Weights of a small mixture-of-experts language model, trained from scratch on English Wikipedia.
Size: vocabulary 9657, 14M parameters.
Experts: 32 experts in each of 8 layers, 64 clamped SwiGLU neurons an expert, a shared expert of 64 neurons.
Training: a variant of Adam for the experts, 792M tokens, 6040 steps.
Below are experts of layer 5 (counted from 0) of a mixture-of-experts language model. Rows are named router (the router's row for the expert), gate (a neuron's input weights, with its number), up (a neuron's input weights, with its number) and show model dimensions 0-191. Each number is 128 + 32 x the weight over its row's rms, rounded and kept within 0 to 255. Numbers have three digits each.
After each expert's rows: a language model's description of what the expert responds to; "gets" lists some tokens that make up at least twice as much of what it gets as of all text. This comes from a sample of Wikipedia text that the model never trained on. Tokens count by the router's weight.

# expert 6
router:143055129121146097142121127142091140124158149116173143099079123127130076120174155147150159116183132115110141068164099151065136098095122117124145159158135146055133216143124164117081140137141113143147110098152107041053120199121129131099128146145150126117112198159109160132129126198108084131092113122145133087103107072156112125098101111139157106145107171179121108127097118152099092093159140184154159121161131195117187089097105086143121100139199100157129020141126147137143138112115121114080110121123105123177134128164173093115163129140107086038079132154091132113136133155075130060
gate1:143128144109050086170172086111117159054110158123100115117184149104115148100127115112150075158076125145083136142132092126115105118128154123117146079151128098141148142195147126120111093148202127136125098170136172124134090137137139159197140110175182087094167155085138150058118147094128127118174107195124108117171193153159102199150103076126095121180129169116126105129173151156160189148072126095114179093118138112141102107142141119141123150159100098101079173078212083133105116121098102095156170091161064146146123139140112052147075143082103109172061130109141128141119167116126156122
up1:104109136210100129136088065123130124140138093181076204164091111146095086178119106087106136098088164153113119135160109160151143135119067141096084145157168161095105133118109115181144106034140089123123152128128133140163124108111165102125115150075132126122099087086098107158184147113078151135146118123153166147123135125113090124131147102177149086079165088147068164081169150147145109102146144140139121141141149071172147109124198105169160140171123139150145110123110148103154131126146169173074132135097123124069175130093116145162130070140106166104177173158174058069174078056090072155
gate2:151146173134118155056088074172101150172101198165102137139131105161124113114155131177136153088081106111148140207113182125125117161130078067132146136132119101176097125143155150087125142149174168089173161149109155083062167130130169126120097157146188164118126142096105120129151139071159140181143164100155144163121085140097110106150137089131092186103150110176082135107124108131029190122115134093116118169148127189102111134094085105127058108144134102096081105201124135135160120106095178111115113159131138060080129092087156114156104100130184146085115177127128070113109158151144139159
up2:112117119175155096220115169104131121115157110160098150139134135144110117170111160091104105166153122162082111124108136126180060152043162129156118196102144128150116123092096106098133202103148150102119175174144155142177127110127106135121125125116120098123126165161172142152180116067153117172140104111117157139106183139170082075117193123168129161171107129175154093084199119114162103130114075114148145123090174128145135138092084101152112108095099127083081155118145160157175183075122195116143106115164072097142176082091093104081094068122082112130154075165148165085132180129138146153
Articles and possessive determiners (the, a, his, its, their, this) after prepositions or verbs, plus table-header pipe separators.
gets: " the", " a", " The", " his", "'s", " an"

# expert 16
router:125154147156120134075104116145183162117067125169113148126118110077109112116120089137063106137155119109136094089148116097088140165102072156073101081166146103151098136103194162135156117150102090119129132127120135106091111133170120169121196124161168121096176164120153117123110138098167148172131131103124123131136168077120142094146071117121121080104169170111123122223157104157079099136171086193167175118152113116102145236194078133124172118175078157071164143179122058182162123131184155108108103106107135159090111158157149112149116167151088117109136134141066091156139103153132160083
gate1:108111161149082149106033150111123126115112123124140124141111093100155169132102126135200147104151122104118104139113110122170086117068219122142102167101182117105123096124155128122137114151153134184131137167182114125133132112130155024141080120128183134106127094163102159157143100158139130148116109083082154164154093091140130164117096119183155111182076122132138159078185132148176134180108104129116124089122168158141083138155088061158159162158125178114097181124152178113153201166117134081046101101183158164096173134129117151129100122145097132105089036111095140118128109103148137073
up1:151141124159067159142095115132077085136160143110134177136126124173149134116133128137129116111175142147165101100091092132122054160127131152146092122169107143096145054099165148096194122121133114159169150136178090105142149097167129146074132154119164154138195133199127167173169092068152098199085145101078187088056122124146096170133118091193145156171161127145105176113169160129150135124100117186120101156162154132140109120170100084176101115191139174089142170119089133096091144130071159109066083116189127142094134126149116101082095105148065136117148069137124172086155140132120148116
gate2:139146058177107156146159166121128140150133094126151184102121145127102110151065102076114159108143141089128151127084181111156137166144165120081151150116081139157066138099193089154136099138155103127145140095158115145073156069131176159082162175171126125125051147114130112165118070145096159161128128137121143121089145162181128187128107154157141079142136120160073173086156059196162165112157130093149113124149075144144143118100194089144145159095146188117134104202138065129165134132064092171123143097178111078140126108116093098161170149087192149144133130130121126073153138075123099118
up2:189167167137069156118132090095124136101084143107092135140150036082184138140169146150138125164141126132103133121144055127129106128138132163067083107047142131169126119125144101138154148132125072140148160154181061105105153111177123161149126121156143125132148159193168114136120089098142117163110061128085109162132145097189138147134082049086124100117138121163087124106236149103113184169124096121124145134129069101162109146165154103107092149144118132098108066126073103122105128119120099071059106078167124162094143148108149106163105153111152163142171183140106073147092124132168153132
Infinitive to after scheduled or joined, and modal verbs like would, could, will, did in narrative sports and political prose.
gets: " to", " would", " in", " not", "ers", " was"

# expert 23
router:109138132072137119151101127113112113152124124077127092106112107118159152105175119107095126176162130089118087096079136142167105140149139113143183127116131114108151109114155119138161097143134137129116075130125160034069112138127133150114139156194144118146140064097127075079130139124145091132184149100141123087094165110093178162140071133107094142159150179085174166186108099163127117142102138075147116147126092137089076125184147071109137096211149119241114173117133078112150098138144120066176151144119109162099089094089131144097163104093190187099136111168072164200145110162113151091
gate0:115061105174156130105070099189116131092117142128132107108133087135141146150113175136136099150093167132173146104122150191149174153100180137112057164106101171126090110081109179151131148109103101072127181133144134124155098105052106068147098113111112096195136187171101127157129141116069172132078139115129100113103124107146127083118108146111129103082083157152105136113107135081129099174152132161103142155191155096162177104144077197152138141105146089144072155198074192132125083194141119116092101145116179109140143195096096126114114144155118118201115100173142137133167126173092090135
up0:089146086164166125116063063141120148143098152172117101154096154067054173112116104138145102142098149164171065101103111138059155135071160128098146127150166158135104057149130202105158129099132083095142112140147079138136152118091170151182130145170155140127177154122169164129098132121073119183095141128111140161131118087128130085162136094118112150183113161157175098120141185127093127135122165115161209083105094182114087115167122114149173195146159128163122129124091108129116156162168084142101151069224142133160139115080145100180149125119103144172110143131171114122062157152115138125
gate1:185107108152115128143111101139096152102110153150150179115117126183073174130134106118127154104103141079138099164102190091144103124100117133094110133132144166204121169151173169161125171043149162139123172113149133127165180102144133088150120145198091123111148090152184101150178080145098144094066174132163079147147106100109143119111150054160143075127110130187098111077129114156152172079137127108087144151185096142096179156120198122160110104153105144134135117091140145168163136134065108143077150098172161100127143120148162140051116109104156059095090174155120067143111169112095098159
up1:076048139227119165133106189141160109174148153134127103142165131097123077168120156126148109126171142126119114075158107143100173119126122181105135171108124115121181111059180109127089114149151131119122101168133094181141127126092115109117157104106190130150102160118152144170120117132110183121142157089126157084110137188171047135139163132110119148101160187144067115123132123128150087129110190108145104117154129127128128109142116158160084085075173076134116114127065126173109122115118111172107093133086005139111145142168181100128122135152067162168179119090155140085173076099132116100
Dashes starting lines in infobox and taxonomy lists, table pipes, colons, commas and ampersands between credited names.
gets: "|", "-", " |", ":", ",", " ("

# expert 18
router:146094131161157129148124051139103148166074206143144133132158126191177104141136139161149138145146161117124079116071090162112113092122184158148075152141139135124120150109129156120100146105138194116117064136142116101119101090081153108103155142066116146128110084135122154131081071140104152088123142144153120150088094162161139116125158112192148154143125127157199101088160151117123165103108107150134115169097130186144164086076152137062150153138158137131117162041161090079113143157064137127136132171127157125063173109088086100158084155138084084102143069094237099142116135125116164175
gate0:150117142104165102129153122166088111153157149124114117085179121085120158162142123140159159116127140097166091125106137114160138135077106089033160161093110144173137072023072133116158150201187116132169096118135122136127098102116086099148109137120083088156175165119147099192114119104146124146149166121161103141112143189190133055110166122156092171146078168150148085123184079041093155057127146076109082145121129149063113102174130105169157129105160114084133097141193092121128127116142111134117124102163183161116124140127132105145118090130177147124181114157128162095113143130100182132
up0:087124170141142165115144151114190032150110088113195084117115108083094151072095059164144148089134120122108084167112091119126122195094123151159126169093133088117156074081071103178176132117144114157158072144132097062136119126126154166086082139138125204149192115135160119162132168133135079139067136127127145154090089116117119113158080130084152152099121166161108118085148132083091121146166150080132117110178172169143104106148138085153128137101100134143093111127182121180065102209146183151172168147186128132141164138134127119139127074147142099113131132139136133146132085073138095151
gate1:040174101138185156083089112169143126165105110115109060115115187189130157090121169115104120156145145120162081064159130109123178121119135140146089206114091132145092101133104136105082046143125104193125146167120186093134145108143131135136082134097151091124172079139140156090118127159065106117126135146117187141185106130090080104178105113143155211115133160137051147137173147128156147090113107100103119165149129134151118119072055088196095133085159129122095141141160137110041098152140169116102135135124166142140137138167136106093148096128134148145185105156140122128154144170086153139
up1:181108165104123037149127147117163111143129118181119114168101134094164140149129150121128170111177105154126147089084125152135145101128140158098154173103142157132125125095129161114088130195182126138105098140158080122177176127136175129113126138137160133170092205136137175096128152127086092140100115114127092169129085078139060148102077101163146128155110184190119136166081083151159072103113136145133185109074117163133111126161115089118146065119070200148103134143148117106049127080175096068109108094205104148145150103096120143094094110135149120129137141174079139118099190202102165154
Single capital letters, numerals in tables and dates, and mid-word pieces of foreign names, such as O, 19, us in Nusayr.
gets: " A", "2", "1", "3", "5", " I"

# expert 12
router:139132116097132131113145169104128142152119135096103145175180160140109130135129142149034108088137131091092102132091182078158096129118135160156164136060064158191161108132128136122110080127187129164116113101105126169144161182120199117146127125106177174132135105119135179137127149078080075130157175106141124155103096146086156151141074140113076144103104087202127090213134146151119118112130133146122135105109079153104148165199075097094112123152145119162138097077125123128112178109140126151107089101097149085144108080144158155108137158145125119114203109164046086037109109193123091141
gate0:162145152105076111100118112045123137202158083110168157120137097087154153133085147060115121147147152143146160134114177163154130132171172181110128104153100136128100128134115104126054114183142124129101143103150210097183175105142072074034137092178163126138141156147123102105149110132145093114084109140070130179036143093134101153127163159142135142085123106174127125143090136101092113088168115158097113126115135103140145074138084108129133101181112144151126096170180183097125177139144133154074099196148138155145160091093097083131148150147161182117110106123128127116198097083096125105
up0:128131145111097163154146151114172125100122085123172119124098125144080115112125165098147120163176139183133064148151145111145132130122198130167148140080109142146148146150137111101030078116132129110190139131158153133092098122165137104120099130058101156144135120116148122158107068099067128185131114111081141082058018205139134142124156166078106111116129123138138125132189106137110137055104103142139104099147205129111079118159138090105094133093067113175096097130150157179073228146127135141127137098157106081173138122156161140097104090115136107168168116173129112111135173117094155157
gate1:150068144194120116133121153210102118143091116098100123165139129141117108131130087116136113099086103054146161118116104146063121119183121154119190134152106142182134138118108097147143208157227148152108094115148095147104147124131107160145143129124153072188118133155136166156131154141153170086118116087108131055132043179115133160100137126142061134109141137131086171135101143117096094137150144112102180141174058098129127091124148069126193174108244099124134135064157177150168117180135134104162139123136104087129122101122167163110109100138077129105140126122118158090130152178102128146
up1:118095116159157178149156158162134149122127153069146166148133145131070124149107108100142119101095126164086129186123145074074129086136120086153161132199115122139138122110086135126188153095170104130128124132136073185124172115106148135206171194147172126163089150137129064129128097137176193130124099121096172100096122189098117080106158020208065100096136128112103125103133169154103146106166090066083134054147124093139171139124133110152081124083124102117162141111119160144168105167110116075194076081120152148160123114128091118147141106089155135120130141161129175127116165105133103160
Prepositions heading a phrase after a noun or verb, chiefly of and in, also with, during, between, from, against.
gets: " of", " in", " for", " by", " on", " with"

# expert 30
router:176150142106163150089154197138170110156148165100107112116180159145107152157108096144097141107128140132130129114144114167130159155152132119139143120071103191112090128102162172143066111099155139087141109117142107151140132118146165080149135198152135108118101157144104119136163122130114170159097180098155122143151200115145128138156051071161076138163154154186095106173093167140131154074115143108144164048129137100049137196129126137102118127080107160035098106147109065154157118122158179130114127094088163115148069121157143169093139115129137153125148119165074147000119125129160126135
gate2:157081110103148146064085052150133111115106134087123181092175159102161168121089143204143115104139122125130162153123157173124118062087169164097100166105067133156158129172151089170173161142136104098190099122135117126085146140106073136120142146131142135135127145097152034126110152120104110164135121037116078152158198136111161124155147168125122064174137180174113162113159119106103081107158141124123109143124085145099112124121119145163172075084084186143182165113116098133126163067131094181125164151127186083103157155097094129139167098134112108095098160125050114104108154124125123143
up2:126136170101151057102125151079162127131193111122160156140073147102099166109135144060123098169112130118143170142077105158084139134142141177188099170173176174136108093131141181097087144113169124124157154150127136131149099103106070153150112147139121093147122146124158083137174131142123130211102181180086098132120168072137100153112145070114155152106139118093095116107130151120167100047172111061169067093095127156129144152182149149171142173142134119122122060069158122106094147137108110099084089039172119077121138082157139116139089112149143054130162109179104119152129109155104113145
gate3:145142147129140145132150133099139158061116073117122117172120107103183132180121148035096166116120115081134113144150119098192127161111141144097109098092086106093160143112067120089069158162174161188079063131152133121196175139138112152166138185175150082180148148127157132153172090162088081145104167158090151144136152137144094120090121179171100168141099109131043119164116156143162156149136104103099120123073121193155115147119109106090122156064129122168128140093093142167163144153138197070128099092127133085119128073098105171108146144112139110107186147139112094098100107130179095180
up3:129162142078137130104117090108104111129140145162110097174140121140087107116136145156111106147172093147125131152106097137142127196131063092199106131162148151117093100122203175071097145141185090125116183151099086089151133116146157197152074122123171127131074128192136129147082086126083122167077192180149168104141090102175101126142112131167123176098158180144151145094122164089108183074084115081138118162069111158136119106128150126152103153094110112148102131075141116087126140124150189164148079152187092059175125147173105126093131152110182138068139099151097064137146134115167166148
Past participles and verb-following words after to or be (used, taken, up, him, from), and endings of split verbs like perpetrated.
gets: " to", "ed", " in", " for", " with", " of"

# expert 25
router:128116161115090193113156143143081123167133148184169176127120111165129109170139091108088147105119137125165137104127118113088181119117119094092179153092144147161067105144103115163132085119149112120090128083158095034127108159137175074088112074082099140116074127158144125163133103124096105104118121148123127131133173057171073097081033165113110172071142097097163143098147089099175169090133135168116189161147127114130200099120138107167147135102125137235143130119148115201101091088147109121085127098184129134114157089152147123137088113151137097099113098170089113187125104148103136135
gate1:155171105154141116137074119110112141174135190181144155137111092140141143132121102124147123142114093160087136133101160102112143122110146077167132115117156107106064102195100211116102095084101039106088151126164121115133122125169161131074136130156116101101102148131107127163133096079172149139136127097135121110129151134195213132124099139156063133193085087193162126094116119160128128110117132101136144113155144119097113163089115045097115140129119087130118110174110152039136200138108196145130102056178152159170153090097153127134120133069164137102158110166120128132144232106097123104
up1:195165091147142135174084131122085130172186112110097157132136125117101081143152104172124164159135084157063156110102102123122127163174173111149112105100131118106093166127165234083067097085103140129133155100159128158205113105179128172139137177108127092132085135177104086115183104148169088182126167099096174124138108138246140108133100150131086112135135173177121101101068099129139126094131121132122136062101141148096113154127135140126096132160100129098140137197098191052129153120101148173120157097173148079161140095126131114152127104144137148117158119091126149089133184157152118158
gate2:115138077074118073101072144121109150092113117125122154148091113099169112113123129143153137131094147112152105148090063121139177171106107115114146131137140106091128133085170104120139142073193073189107162147146161130106111133175130148138067130098151067115107161156181061138170146102108118150109119071215134153110121170112039140182169104125128154149196158153089123095124179158139163128170105125117083125122078094135140145075135146179094127125132117125120105196124142112109139100119180083099085135134120109155116195185133142119156046121112100102167195077120142140123194087158092099
up2:149143132086139151140079151174096149112149097144122198089170188112107057063089194088150109197136148114124116126073153168167134162127147133115113138123106108142105116121131144143162088105152114172108151139146112113140105132144107149146078175115118065144085104119096134148163180042106095174112119113101179038125168128153152127132154112146165147161196145121075072137152180187107110071086128084170105137202148166166112109129136131131119113150146090100071124148156122093157149145100112127112121131058126136161130169145114114192150125200123094107083186113099113110111146168172130104
Pipe, semicolon and slash separators between table cells and listed stats, also the word the and frac in formulas.
gets: " |", " the", ";", ":", " /", " -"

# expert 13
router:115143151077115169133118153112132144140197153129135162167104145148108196153036101142148174099106098172096204126126170070160141181182124108143130128157153110138074161101127062112103134097152120160123163157123098153129154160096114136166094146094091141121158148098093117183124121153162097186132158166102102169179081069156081083150153110166125092120140097183142175136136070082163142114159098109086122139056103079088119131144117124166108169130105052138146096116159087094121113078099107171141152064138092184101098143129115102146115094112153086152122112129081121146071091122160143175
gate0:135098146167120093130084121109121131120078115083151168172142096065088198128137105132154179124125077116107138099118144132138082067151094075130142126106099124093094124133141070145147201173105059144125134148124110144077164096168126124157087180174111127155109167099167156200166113164132146163139106070128155149140104098159149140207144113138106103111101113098123167103215140159112118156066177119130109081118140093160144095132134097093112063123112122159151108089132137091106183159137148130137142108132114174124151102076041122125165106150134119138104121157049119123050139179128146202
up0:077126136128058096141102161147130117168121146124143126120056113107138148096149086127111105132130139109153115086088133102092083053107157162158090131183119125120135117118144156075163134132105108137112136179145037128123118119077095177129057116174166110142138164131129111175150134102136157175104165055116151101096148158135084127103127105174122098165166164134108086103071137176168191146100067126130064112125147159119142136163171023148084114137154189106155087147122132229111182116112152148135119116145155152140176091182163110069116097158087130119142122122143112133149115159073104132
gate1:150142102098127112120035114083144213087156079063111118121128108162094153104104086136094144150174093149109167084132147140137097058112105109176175094139102071143167092117135121144122127086116173100122125149059132113127144066192131172098111146157107146105091167126187074101132103130142151169183149094138139144124122161129130102096101158161095106190208145083079139154149201105147123114160115130133085134169158094119125133143176085147131126164119139133200216158168093123153127157132107157093130115135144101081147124147178104177124077135180124133105087148154171127132124139117158176
up1:139116166089092155137082186142086160105105118157156102127126158099088045089181147090106121146133149135100118147166135152162083149135143177131146101141156130123155099147104148135164110089146103168160105183127112130129150129087179175097160089097062109160147122160103129107120189142108183140075142095193083101052134104118095113143106096129117144148151135118118063135129130100089058162103099164164148139148160168151106072133132124162054084129156152159085072166082201088144124091151117095109120070170192142156149100146109141145133070073182134154158136131091170103069153129136122162
Commas, and final digits of years completing 201-, 199- before a comma or period, like 2015, 1999; also the word however.
gets: ",", "5", "0", "6", "4", "8"

# expert 0
router:125135127097114123076122088175095134158094113145135137132175106094141135113143198124126115125132085161139074104112113093098108088119095111114126121106162119120171123120121069152160155186113090111171139148140122107132136086122158140132132115141146086106076170055136183120135089134156146160131099177165152157124122183121163130105203133080093110158096147165135158180127129185106150139082191144165023101118137103107193065187113069139124067124151170068104118180108173111171125095109102078138125177110101089140168133112117196127150125112087146153172104121124115214126111142157111064
gate2:136140142083100066124057102151191078197082090116184070175157107126153177125116104117121133133101124071121079190067170078115107145104117132125166120160208102095129115062154163163143167123125112156127126157113135083083141121088186134095109161140175079124125136166163077139090128189104115113121122166151135110148164113172100131144087118129173124170082151169119139150116151103123131147089062135105084120182099168158117117145131096171156095144122166129106123115125131154127191209110157172090159187143140157133137148157113121051130112133169099128137145127069087127155169134088122103
up2:116163117146102149129146131154178152132104123094105095121095139119149102132099069144137097135185150168127051118125059140166119172122128146143123146124139159149088163069118195077112111104092185087191131144163182119118141128157150103111092158067156158119095137144178101167090171130158079126093165104118144061170184131166098112153081094142131119144172184130169129080123071082189135083155091140106143119157106136141140150087206125099169159112101172134121032134173144129115145159170080177114177117125090133127168104163133105107159138102136114112139104109109090127151060126186103166
gate3:212099125105176130088084161169134127157134173094174126157151107179152139145152089098107159081109122136096169086101130125126058119145142158187183117119094145147157123128150133116161142101133126105095158113155112075115143096159129093118137156140116118114138082109175155147137135085119226130091185146180080074198088085151112171081094112196134143109128145140083125127101135158151120140103100136080159111115097114169131074074086119168060129154189205140143153130129119138123160153163125123144116102123140150172137116114083104063117116176172085101139125163105174060087061113153121149
up3:139176131149179123158090131137126131139115142175087167149133137175164116194111119041155137136108111113115048126177154123100131096169091109158095137138111156202128139118147106111098087091127145131163115167132139153086199126115132132207068114131089102139104175124123105117122095110076152130153151108105179198109116099106128126144107107172105135196127162139112062164081153163123133041098148103108122139116136136115143090127051160144135199177069153126132161198098145120134097140195150094094116164134143121072151126148103119158200136144123078152134110088151183123103107142128068109
Bare space tokens before numbers and year prefixes like 201, 199, in tables, lists and "See also" headings.
gets: " ", "201", "200", "202", "–", "199"

# expert 21
router:134163127115118083153129182122154113163157175121131157100091145134135173139126104191089147105137105100123176097166151181122114103119122098090175132057105105106102108138123130108164107115079108088145166111128148050181150134115176057111151127156160148099174158101093122103129090109125106113116129079139184135091113140155154121198115163121156098167143112156140201168158146112139108080168149124133102104114108079010130137120127143048193045161111120027146139098136129147154122104150130152130090163136129103164134162127141133153107103155192161145137114209095158120093131131126126091
gate0:128138157125101115127084082066140158145051101141130107149159086087164128125159130164155154113143133173088093158116165076028130095150111139107067142102121124154166126199178166099149113119154107109112112156177143114128109148199113121145116097148167116103123123154128110128058101071130117080114074115164148166040125152128173135116110066119138143191123077106147090175121102188121102068114136095101149127085115120123196126195062136112121111153121080129125152112111124095110135100140173160091151107139150155120142207091143111165143178160167170133092158119094122089145100116175103152
up0:163121119112137103109067100065146153135069121121128077142063062145098136075163146130131180168174122185120156129075131077063107174145106185169059117162116127091176119118098142108104124095105146124084130193162158140173142119197162175181142079139158099173144173180144132092113139112152153117027055110099158161110106137126112157138116094146136112169164122126128080129139184141128117082173089137083099115087139116137124108135130120095105120148086136149147119121091162117150164169096148078139134125124166072094142161129158113113158114124159135118125099143178075131175071146123137064
gate1:151107096158094122149130164106183077177136096072103106171089106150059179147179101147071114152146084183151121128137108141099124111091123068107202161140162157155137130106162083157136083109133109100114105177102098148103147096120106078141185159111091097128161169105149118131140147111155083164139066136104145121068146075114176116145177113106099181081121122176083180151132142110134165112158186178126139154121132124148073088191114094115133154109071076115138192148133139094105144129143126124179202119133155101134145142071126129075109152175161115123110143115102117133083191164152065099
up1:105155112174064072147122123120161121141138128102167207137131127153145120062131122127105200117137108125143153087053052092122116128103128151124124138137133112145108128084180095159106072093104062123146115144116123163095090124111193194107094160180120112137152160200156081105190151101164119172174187192070155166070124144177097115130116096113163159114091090155107106192113156062119153125097108126118123100192107148122140114114134118169106128107110097097069116150098170082127120107140149134120165096165139071112134155117159117209127103092120133189107099095117123121117164139146163106
Forms of be and have (was, is, were, has, been) after a subject, especially in biography and species-article opening sentences.
gets: " was", " is", " were", " are", " he", " has"

# expert 1
router:154121117081146127097132127146095120080192074146151039092154153144134085131117144121129125119137176116142133138136116129149111214096122149158168143137132123093088165142086140122097142106119108129126170118084120100119108083097131101118106133102078149126151126118102171086113104189087064148097145125208175103132093125174081148157148131085138152124134118161134105161160139063196153128127127103088110106145248145146186096163157097097116163106110151021124102137175124130174126138133144153137163069124137105151115116158190144175109105139153097101131109142096118195203160137089084100
gate3:158089137193085096057089147147133119145162110123134085189126106126156144135124112113170116128188153134109150108134092110109173066158078160148131105100165129127145086129134132135073162087110042111120134142151167155204107104099100126126101118130108077234105132140156151114143142057178175128136133120061142118111092079093157176188124147155059157141115152114131182103087093112142086122134165159092186106128126072120126152066155148134130190079154078126159142134125153147138162109117125173101121157144077166093152132170113133115067126142148125111133081152144162111134172184132074103
up3:165158079149146058145169086077146152157054128163180156154181137113129117104195110173142157182124150165104116125204082137081075117170145183172161067110064131150149128195113140149186144121108084092115100157127108183115043166162140128103114118135134150107098163140129136132145106118161176145123116125142165121125067138154085141127108093143173130119123146199119069087108122129109124115083126131209129098116136191138127139128084106124136129120087161108067126175143112092122113098114066082170151089156104095163098131130094083142168126131084098092132180143113141109113136105150118170
gate4:185155099076163082120082108131164117105084119113094140154148095179114164107049127178155107156134118134141124122176144183078093111154176136208116085164087114104150168108138195129139123104091126116093024138107149187110154128121135075148110161153072098105096133084101152148126079145162165161120135024131112175107131156140103139133122107171132111156150158148099188157162149150105127154109057083148096095159146123144139090160118106137096164124073183123114107122084144119138135136082154125111173142070181114179102162135111146075114116159074100134123154141104124100148118106185136150
up4:122100167164153187137137198152115185141145134139100141109129130062076127174184096083090180072145133108103102136099205117103124121119089146125148121179157141132091058134125132148129070125144132158089150147161081094145131102087096122116082146102168086135145101129151120138188131109113080168122141157089139039073131112120103096158153138138113117104187150133181105118095085118103112127177079154074183065143103138109124177118130115098121158164097108171157159167079165175119144111169182153158142134127092141137189086146111107130099127166167112134118080119136099134096082202122093062
Bare space tokens opening wiki-table cells before numbers or years, plus dashes in ranges and scores, like 2000–2005 and 4–6.
gets: " ", "–", ".", " .", " $", "/"

# expert 15
router:116092128126122082154126180148134106177119140147064105081078162159085193126115103148137183080094060108082157131127138125105111113161113164126127087092171145115090157082145181068124126110136147136135149148144128108112105173085149119148140099169110078142140118137089133060174100138174172123133126167095105131142148035097103138143060131204158123133148110151132160111180199111148065128173153131144124135079127087130137061188150108191131159149128153111127109114121053091105142169123128154131158189169056092160122125125120122127127125160131096215131109123085170102138166138129100146
gate0:175060154129130123107079140098154120116121122127166106158179107124125119108184117081117070153176170116104107074171083155096025110139107144146114173142087178056197162096079106172138143131127152136089179136178132175149119084152129160130181126175185134144107152116185075138105130169123142168159161131069163161139153234140144152137119102130141115097081132148120133065127096138140107148165164084166123124183083133136131198112180144145121160070151118115105115133083138099144106109119109082112118139133132088149133097169111102102139112100119109144153101105087113071169089120098100113
up0:124136127082076195164109129094137134129108103155116153139084139130157154170111138125136081118211106128104163131117068178078094166143146110128105130107255169174126113105159083135132065218152128106169166104133194133111155125100142131118098152119165106169096131134107153118184140062119159143172117103152128121174138099118149100112131137186089092114141147136094135150107161149187134107156153068139089158154114078077131122121123105162093111159106185143155101160093116096151131164064154116130068106100158146121141147123110068139086163130130153133132181096156077140174092080134091140
gate1:128096098116196161092110122128093123068164103081126153195152081176191142137124106117130090101130084131119138123149084175124145151107142132149123112157191169126099104111123129080080111140128124109186143175162102156127175133157115170180111142080158085098133142164171137104131083102113153110123129112147124129167132108116088100158118027144135099096121139105142082111155149103144106145121170088110111127120162070157115121115208162144106194109075127082076125142144143172134188118050204106167132116147143201110131147149066038144126129142101158127133164092084138136135145122186150173
up1:114135141099136075091050153139107148154148135079114110105141082080097122077056117188139123140167146173096149090136102157160198113083151188195150091111129162146170105124131117127071128131166065129133165179137138052149152125129109159115141156101198160140162127122156092121141097146129146173170138135118113119083165112177126156152101115128073039155203182155171098121160140109077113108107160132089033124083080157138101116156176095158095122121137116148169111141179120139135159139107182096107111128130080157113156108157093125129097143106141092125182117105107133100166122176145138125
Conjunctions and, or, but, commas, closing parentheses and quotes, and relative or subject pronouns like who, which, he, they.
gets: " and", ",", ")", "\"", " or", " he"

# expert 9
router:120141180163139148074141089143121186137167149095117146101074126134111064130112097113175157164110154198206086142140158107133086151191110081149135155113108139172169151118096133146108143141148145103167129104099143160179109091132119133133140074096085167132101093161144144093071127151108150145114123147115110156141077169135089108092135179078188067121147120140056144050190177081136128130120094152170140138209113089122112081166127121168098154140162125062111102134164110122129124100180121203085120109122184134071107143163091116113166073141079128175119113127140158100129157140166157136
gate2:134128058163142152109111169152125149104115118094107145150059160105156169083167105154134137158157087075151077155138134109104095176128164157133167137094096105176115138113141087127105116107163129118090097123168118139229151103176120108101142138155130105070111119107113161133195134135072162198067123159051094174091142156102150142177103108075110160142136157207071162156144158123129143134104144148132130113147137071160146120171134094156107175144144097129121081114144117118109107088142142142188115118132131211103129064154169111114166177104054134139095081150103181125153161168125080100
up2:174133097164153140154126140083150137183095114117116093155148132165177110145064138121143123115098123105094084095141142056033117104124164152110173110071122137144133096084092138113145104137150185162156116106113201124111124088123145183185119133102164161153128196168167090155103144131126141120131212117131112178136113130093114177161114157134066151100136159122124130157112099177077089191143172129143193121152126083149081132151077118167115143129113178094107120128116135057145215093174182078124095129135147059122147114113068109136121114094104128163121134174111102090104178173131130109
gate3:099119150143173137095036152145107110174154117166098118110121114192155119116147163072166199111156151116140078100109122139138105124141132142082120132111081123185145143131158105158154139148157158132137148184124095141182124087139147169179178139108152139124132113198106165150162080142137054135175138107120162181112080136136150164142102115104113091109218114109124124133079118162133108109147098200049135092123130097117131156179180102165110145203108136126126107150137113138136107153148131152051096127137136126125106117177114078091073090167092121109174119105091144080141132072167031144
up3:140124148083071131164132123138106089128129096111090149144099151117193111118169104061184159136175124111138044105158118129055129121152048100110132164094121148176080091106146091094153103189138131149199086157178136097170141107153187122097097165115144147123123197110157165179153175131103116137167124133113139118100115103087146144176131064152102144141087172107112126132141139173167069112148178121096172105128105141115119127122125112127103133192114115094117191157200195130083136149144198127088177087157131118139152139135112088098059133102129136169137104143110098115125081146098099184
Everyday nouns after an article (week, water, match, town), month names and year prefixes like 201, 199 in dates.
gets: "201", "199", "200", "202", "198", "194"